config = dict(
    num_hidden_layers=8,
    hidden_size=192,
    n_experts=80,
    experts_per_token=2,
    d_expert=128,
    d_shared_expert=0,
    hidden_act='swiglu',
    moe_layers=[1, 3, 5, 7],
    router_score='sigmoid',
    normalize_top_k=True,
    routed_scale=1.41,
    balance_loss=0.00212,
    balance_bias=False,
    init_std_router=0.0199,
    lr_router=0.00191,
    num_attention_heads=2,
    num_key_value_heads=1,
    head_dim=96,
    vocab_size=15223,
    norm='rmsnorm',
    norm_place='pre',
    norm_eps=1e-06,
    positions='rope',
    rope_theta=10000.0,
    rope_fraction=1.0,
    qk_norm=True,
    attn_scale=0.102,
    tie_word_embeddings=False,
    parallel_block=False,
    init='uniform',
    init_std_qkv=0.0399,
    init_std_o=0.0,
    init_std_up=0.0399,
    init_std_down=0.0,
    optimizer='adamw',
    learning_rate=0.0014,
    beta1=0.9,
    beta2=0.99,
    weight_decay=0.17,
    lr_head=0.00852,
    warmup_steps=258,
    schedule='wsd',
    decay_fraction=1.0,
    decay_shape='linear',
    final_lr_fraction=0.05,
    batch_tokens=[65536, 131072, 262144, 524288],
    max_seq_len=1024,
    doc_mask=True,
    train_tokens=639200000,
    max_steps=3163,
    dataset='wikipedia_en',
)
Below are experts of layer 3 (counted from 0) of a mixture-of-experts language model. Rows are named router (the router's row for the expert), gate (a neuron's input weights, with its number), up (a neuron's input weights, with its number) and show model dimensions 0-95. Each number is 50 + 12 x the weight over its row's rms, rounded and kept within 0 to 99.
Before each expert's rows: a language model's description of what the expert responds to. This comes from a sample of Wikipedia text that the model never trained on.

# expert 38
What it handles: Inner word fragments
router:51 35 42 49 55 52 42 81 58 44 54 64 36 59 44 64 68 49 66 54 41 26 61 73 80 42 23 51 55 73 73 48 41 37 54 45 34 67 18 32 32 52 49 55 71 31 71 46 55 23 52 70 50 50 44 57 47 50 50 33 33 45 37 36 41 56 44 61 34 54 68 55 41 36 60 56 58 45 44 41 40 31 45 40 64 53 70 44 40 60 51 60 57 54 47 46
gate2:54 60 49 46 51 47 55 71 52 56 44 39 50 27 44 53 40 57 66 45 46 51 44 34 59 34 39 51 72 66 64 48 41 31 52 50 74 49 70 60 47 41 73 27 41 58 32 37 37 51 68 70 55 59 38 50 24 51 50 57 59 51 40 46 61 31 45 55 48 45 46 30 47 55 44 48 42 43 38 49 55 70 40 39 44 68 58 43 21 64 41 60 46 83 48 51
up2:43 51 53 48 61 41 45 64 57 35 52 49 40 51 57 19 28 36 29 48 53 62 54 63 38 86 54 48 49 46 63 55 60 66 47 31 63 59 34 50 45 46 27 62 28 53 56 32 45 56 47 56 51 45 26 63 40 71 67 36 42 77 66 50 48 72 48 47 58 36 45 24 60 56 62 30 70 43 63 56 32 58 49 57 42 58 51 37 62 29 31 52 61 41 32 58
gate3:58 26 66 48 58 42 44 48 49 48 30 56 45 50 63 65 55 43 43 46 59 53 61 49 65 41 43 50 56 73 43 48 13 50 51 50 35 57 57 67 61 57 47 58 62 29 60 53 42 33 56 48 48 44 59 54 53 51 59 58 70 33 53 57 53 29 60 76 49 64 41 48 59 73 56 37 45 60 53 55 48 42 44 51 50 66 55 62 56 56 59 71 47 53 69 45
up3:60 55 41 52 55 51 44 60 57 46 53 45 61 55 64 31 43 40 48 46 64 56 77 39 29 47 50 65 35 42 44 38 68 48 50 56 55 45 57 62 47 56 54 56 35 71 41 43 70 52 34 36 33 45 66 49 61 65 37 40 43 50 29 49 60 51 51 48 24 72 61 47 57 55 57 49 44 47 66 31 47 45 36 72 49 81 40 36 42 41 35 26 32 40 56 79
gate4:49 48 40 41 62 40 39 61 36 51 36 46 43 58 41 59 41 48 29 60 49 36 49 37 74 62 36 72 56 66 44 26 63 59 67 54 52 47 45 32 32 54 48 43 61 46 74 43 40 38 62 56 41 49 47 66 59 35 44 56 40 59 53 65 40 53 69 44 58 54 42 55 40 61 36 39 25 47 37 46 58 64 52 50 58 49 57 49 50 48 28 60 72 49 58 53
up4:37 37 72 31 41 48 53 56 53 67 36 48 62 62 49 29 33 46 25 69 47 53 44 45 47 64 42 51 40 60 40 43 42 47 49 51 71 27 38 47 48 55 62 52 34 39 40 46 52 53 39 51 71 46 52 61 62 41 52 54 64 42 56 59 53 65 82 65 74 31 39 57 52 56 52 30 49 38 48 34 42 35 42 57 48 50 62 67 50 43 45 51 59 51 66 49
gate5:50 56 46 54 51 16 46 36 50 66 60 43 43 58 59 63 75 37 59 41 42 68 46 44 47 44 37 55 62 28 46 66 37 45 36 63 49 71 64 50 56 56 39 70 28 38 55 50 52 48 20 66 49 44 52 39 54 44 67 42 25 33 53 34 46 32 45 49 47 47 61 52 61 63 71 36 39 45 50 20 70 44 58 60 62 29 56 32 58 41 61 25 65 44 56 41
up5:33 68 51 52 31 81 61 34 35 33 54 49 28 30 47 34 41 94 64 40 50 56 37 60 34 56 52 51 61 40 50 46 48 58 73 32 31 41 40 63 49 39 53 68 45 29 41 67 63 59 46 71 54 63 18 56 53 53 42 44 63 61 52 33 50 50 52 46 38 55 52 47 49 43 50 71 47 68 51 73 53 53 57 44 49 54 49 39 61 57 38 31 56 45 47 71
gate6:53 39 48 58 49 46 45 66 45 68 35 60 66 60 58 64 48 37 56 50 44 77 57 54 54 52 34 70 52 67 40 31 48 41 55 48 33 39 56 48 54 55 16 64 59 40 70 35 48 54 42 70 41 39 61 65 35 52 49 47 45 39 46 51 31 48 40 47 52 55 59 40 61 40 53 50 60 86 50 54 48 46 40 57 68 54 55 43 40 55 65 68 26 59 37 58
up6:41 67 51 39 77 45 35 70 40 31 59 43 34 43 38 61 37 52 34 53 48 38 52 43 56 55 59 44 61 43 50 51 49 60 38 66 45 63 34 55 36 44 39 44 65 61 48 66 72 54 39 44 61 46 73 61 60 72 24 66 63 63 38 37 49 70 36 54 64 47 41 45 44 68 37 51 53 57 55 44 27 55 48 42 34 62 40 49 48 50 48 60 70 55 54 39
gate7:61 48 56 39 65 47 51 42 28 59 68 51 59 44 60 52 33 55 46 37 76 48 63 53 62 66 56 58 44 64 58 58 43 58 58 44 56 36 57 46 63 51 57 56 51 29 73 40 51 49 41 53 25 54 62 45 75 37 54 61 65 13 57 44 52 44 62 47 53 77 74 29 47 53 57 54 45 60 47 62 63 46 44 71 72 63 43 35 42 74 44 54 56 51 44 53
up7:66 50 55 23 61 55 37 57 53 59 57 56 46 54 49 50 34 59 51 56 53 42 48 69 59 30 66 72 43 44 44 42 26 43 68 58 55 57 21 41 38 70 42 39 49 49 49 76 61 46 25 41 53 49 66 61 78 39 45 57 54 47 59 34 45 66 41 34 56 75 58 50 53 74 49 49 77 54 36 49 35 39 43 36 29 54 31 49 58 59 50 67 57 48 61 35
gate8:53 57 47 43 69 18 58 59 47 42 53 61 42 52 38 61 67 33 49 31 38 65 36 59 40 51 28 61 53 34 55 39 47 44 61 49 41 31 61 59 52 43 68 28 37 60 49 68 40 52 39 49 43 48 36 44 60 44 69 50 58 63 40 56 49 23 38 33 49 74 67 28 45 48 24 42 41 53 61 52 27 52 51 35 55 53 58 48 60 52 48 37 54 57 59 59
up8:45 41 33 32 54 67 59 40 59 48 73 27 41 62 62 54 50 50 46 41 62 49 31 35 45 47 50 57 56 53 59 41 61 37 52 63 38 50 32 30 64 40 46 40 51 46 49 49 31 50 35 29 59 56 52 52 62 47 52 53 24 50 38 64 55 47 63 57 70 52 42 42 57 60 61 45 51 49 64 55 46 70 61 42 49 57 43 36 47 32 58 38 55 62 49 55
gate9:65 59 54 44 40 61 52 50 26 43 53 55 38 76 58 57 76 78 68 49 52 58 60 38 62 38 50 53 58 56 29 54 56 45 62 55 38 58 75 51 51 45 57 41 49 48 63 30 42 60 54 71 37 42 56 92 56 73 55 62 61 47 39 32 71 68 36 48 47 47 62 58 45 29 47 49 55 66 61 39 32 54 50 53 37 30 57 63 45 44 37 46 45 53 64 43
up9:28 35 37 39 50 41 63 61 66 48 70 63 40 34 56 39 18 69 49 48 49 57 34 50 57 47 48 57 48 60 43 17 58 47 64 67 55 46 43 34 56 68 64 56 49 50 65 42 30 62 63 65 48 58 42 56 52 45 65 68 56 64 75 48 76 47 40 44 49 41 64 57 55 55 33 52 43 54 42 57 41 50 39 39 65 50 78 37 46 36 46 42 64 63 56 58
gate10:41 68 39 41 46 72 40 59 48 60 41 44 68 63 37 58 43 44 42 32 40 60 55 41 62 39 50 43 53 55 68 58 40 46 60 47 57 71 42 45 60 38 61 55 52 58 75 50 52 42 30 44 60 53 58 48 30 53 62 22 56 50 48 49 49 52 35 40 31 38 57 28 49 27 43 38 29 49 49 43 29 61 58 47 55 49 32 60 37 45 38 64 53 52 59 34
up10:50 64 62 45 33 75 54 58 46 48 49 60 72 60 54 31 38 32 33 45 71 71 45 40 62 49 49 43 62 65 38 47 50 49 57 45 60 62 65 40 47 46 50 51 37 41 53 54 52 45 25 51 56 21 54 63 32 45 59 48 68 35 40 79 30 54 24 44 46 45 40 54 35 53 51 64 41 30 71 51 32 61 64 66 35 32 44 52 32 72 47 44 35 64 69 37
gate11:32 53 49 48 49 43 44 29 52 67 61 44 36 54 38 54 39 50 59 52 30 59 38 62 50 54 31 56 41 59 39 78 66 52 35 50 49 41 70 45 60 42 70 47 59 20 37 56 63 55 58 64 51 68 62 55 37 49 57 50 35 45 50 36 45 76 46 69 47 57 60 66 58 72 48 48 46 48 43 53 32 46 57 45 36 49 45 62 44 59 23 31 50 53 47 30
up11:56 46 51 43 43 64 50 44 32 46 46 57 48 60 63 28 44 65 38 70 41 51 29 55 65 65 59 71 51 42 42 43 58 64 72 40 73 38 30 58 46 27 70 43 59 46 59 71 48 72 57 65 34 45 65 38 40 77 47 65 65 52 24 40 50 79 56 75 28 34 45 37 58 63 41 55 53 39 51 45 39 34 58 67 56 56 43 53 41 44 54 47 51 67 55 36
gate12:51 41 49 46 70 48 39 55 49 55 72 48 53 51 49 58 51 60 55 45 42 66 33 54 45 54 24 32 43 53 39 49 65 26 33 42 56 32 60 55 57 51 50 59 58 55 40 57 61 54 61 51 32 59 46 64 63 57 64 46 39 47 35 36 27 33 59 62 45 48 69 63 45 49 52 52 51 66 57 45 75 45 68 58 56 57 63 55 51 36 39 65 69 45 27 51
up12:44 48 44 37 53 50 56 37 48 46 59 68 48 59 57 46 49 60 48 49 40 56 19 65 60 65 54 46 73 52 43 70 54 74 55 65 59 56 33 51 42 34 55 52 54 64 52 36 40 59 70 20 50 43 44 27 67 59 60 48 46 48 79 67 44 43 48 47 48 28 52 51 50 54 36 39 34 62 46 34 33 48 47 58 63 70 54 53 60 47 59 70 48 48 63 42
gate13:83 56 23 42 58 56 49 54 48 33 54 52 52 61 71 64 70 34 61 54 56 73 57 47 70 40 55 39 69 64 58 44 46 43 48 39 50 54 35 67 44 56 51 59 46 40 63 63 53 56 61 81 50 52 61 54 45 53 45 61 39 73 39 44 60 65 48 61 41 48 47 34 46 43 52 32 46 47 64 60 52 39 49 63 54 28 23 55 39 49 66 57 58 58 45 68
up13:47 69 55 69 47 63 36 59 75 41 46 56 46 29 57 69 63 46 27 61 44 55 63 46 51 27 53 65 42 55 71 66 48 81 52 49 44 40 30 47 49 54 43 32 47 39 41 48 40 68 45 37 49 57 74 39 60 53 44 51 49 51 39 35 58 46 21 37 37 67 48 47 60 60 50 30 52 50 28 49 27 68 24 46 63 39 51 40 34 38 68 32 40 47 75 69
gate14:47 39 13 56 53 39 53 49 38 61 65 67 67 44 44 36 52 65 49 57 39 53 65 24 31 68 40 62 62 57 49 39 65 39 48 47 23 63 56 32 51 36 53 51 63 49 28 42 42 60 45 50 62 60 56 59 46 55 60 43 43 45 42 53 40 55 60 49 69 66 39 49 72 71 53 66 29 60 61 63 44 34 57 60 50 50 42 34 53 67 54 48 36 59 62 40
up14:57 64 63 32 35 65 63 61 73 54 50 49 34 51 46 47 51 57 32 62 48 55 43 47 56 69 52 37 44 41 50 53 59 65 54 55 49 27 41 41 37 22 42 25 72 50 56 52 51 48 47 49 55 38 48 47 33 49 56 56 58 57 72 50 74 67 40 59 68 67 52 46 46 32 46 56 49 26 68 51 53 50 49 34 57 39 55 53 43 30 44 49 45 61 49 50
gate15:55 47 58 38 59 60 39 39 54 45 25 64 39 64 58 46 43 65 44 61 50 22 56 48 54 32 42 55 80 59 60 44 36 44 42 50 34 78 53 44 50 43 54 37 58 44 55 40 42 28 28 55 23 43 55 47 41 61 34 29 64 60 42 76 75 49 37 37 52 51 72 49 76 54 35 34 51 49 69 42 27 40 71 47 38 54 46 52 40 46 65 52 33 66 70 41
up15:58 68 49 46 43 66 57 61 56 34 22 63 49 55 52 63 54 54 45 51 53 58 75 39 61 38 58 41 53 63 75 63 54 55 54 35 41 55 38 54 54 37 35 66 56 44 52 63 64 50 39 43 39 47 50 62 55 67 62 44 62 61 56 71 61 63 55 55 42 51 51 43 37 60 66 37 72 57 59 73 45 59 35 65 51 49 48 43 42 33 44 53 58 67 51 29
gate16:46 64 66 44 57 60 38 50 41 79 57 37 65 43 30 51 37 44 53 41 47 25 56 50 30 51 39 26 54 41 53 50 36 77 44 49 48 49 46 29 48 59 61 50 53 39 57 33 55 63 68 61 56 60 33 58 30 38 53 48 53 40 50 47 46 41 57 36 41 58 51 42 51 52 65 65 25 48 42 36 63 19 38 48 47 51 40 81 70 38 18 50 38 43 50 51
up16:35 51 46 31 44 31 56 45 37 56 50 25 38 56 66 56 67 46 41 67 35 52 44 52 37 53 52 60 51 36 66 57 62 65 56 51 52 43 55 49 55 48 51 55 41 41 57 76 34 17 55 50 62 60 40 47 20 52 45 70 50 45 46 38 74 50 52 52 54 60 52 65 55 47 29 41 25 59 50 66 55 53 48 21 28 46 60 59 51 59 40 52 66 42 27 51
gate17:58 40 44 54 38 44 62 30 42 56 42 66 32 69 50 31 57 55 55 39 22 29 69 54 56 72 63 49 47 64 46 26 58 48 51 44 40 38 49 53 48 47 73 46 44 26 57 72 60 68 46 44 30 45 45 30 28 42 63 52 38 47 40 54 37 42 46 52 51 43 50 62 38 50 48 36 45 56 50 48 21 54 59 37 59 53 67 49 50 52 45 40 49 51 65 56
up17:38 39 60 50 56 48 27 29 45 43 46 51 46 53 44 44 64 69 34 36 19 49 46 42 44 44 61 65 52 50 47 39 43 45 50 63 51 53 37 41 51 41 57 52 36 65 50 40 46 53 37 50 45 55 49 57 62 63 38 50 41 45 50 74 43 44 40 33 52 72 60 65 38 57 48 51 55 26 40 71 45 51 57 46 51 32 58 58 47 48 47 92 49 64 39 52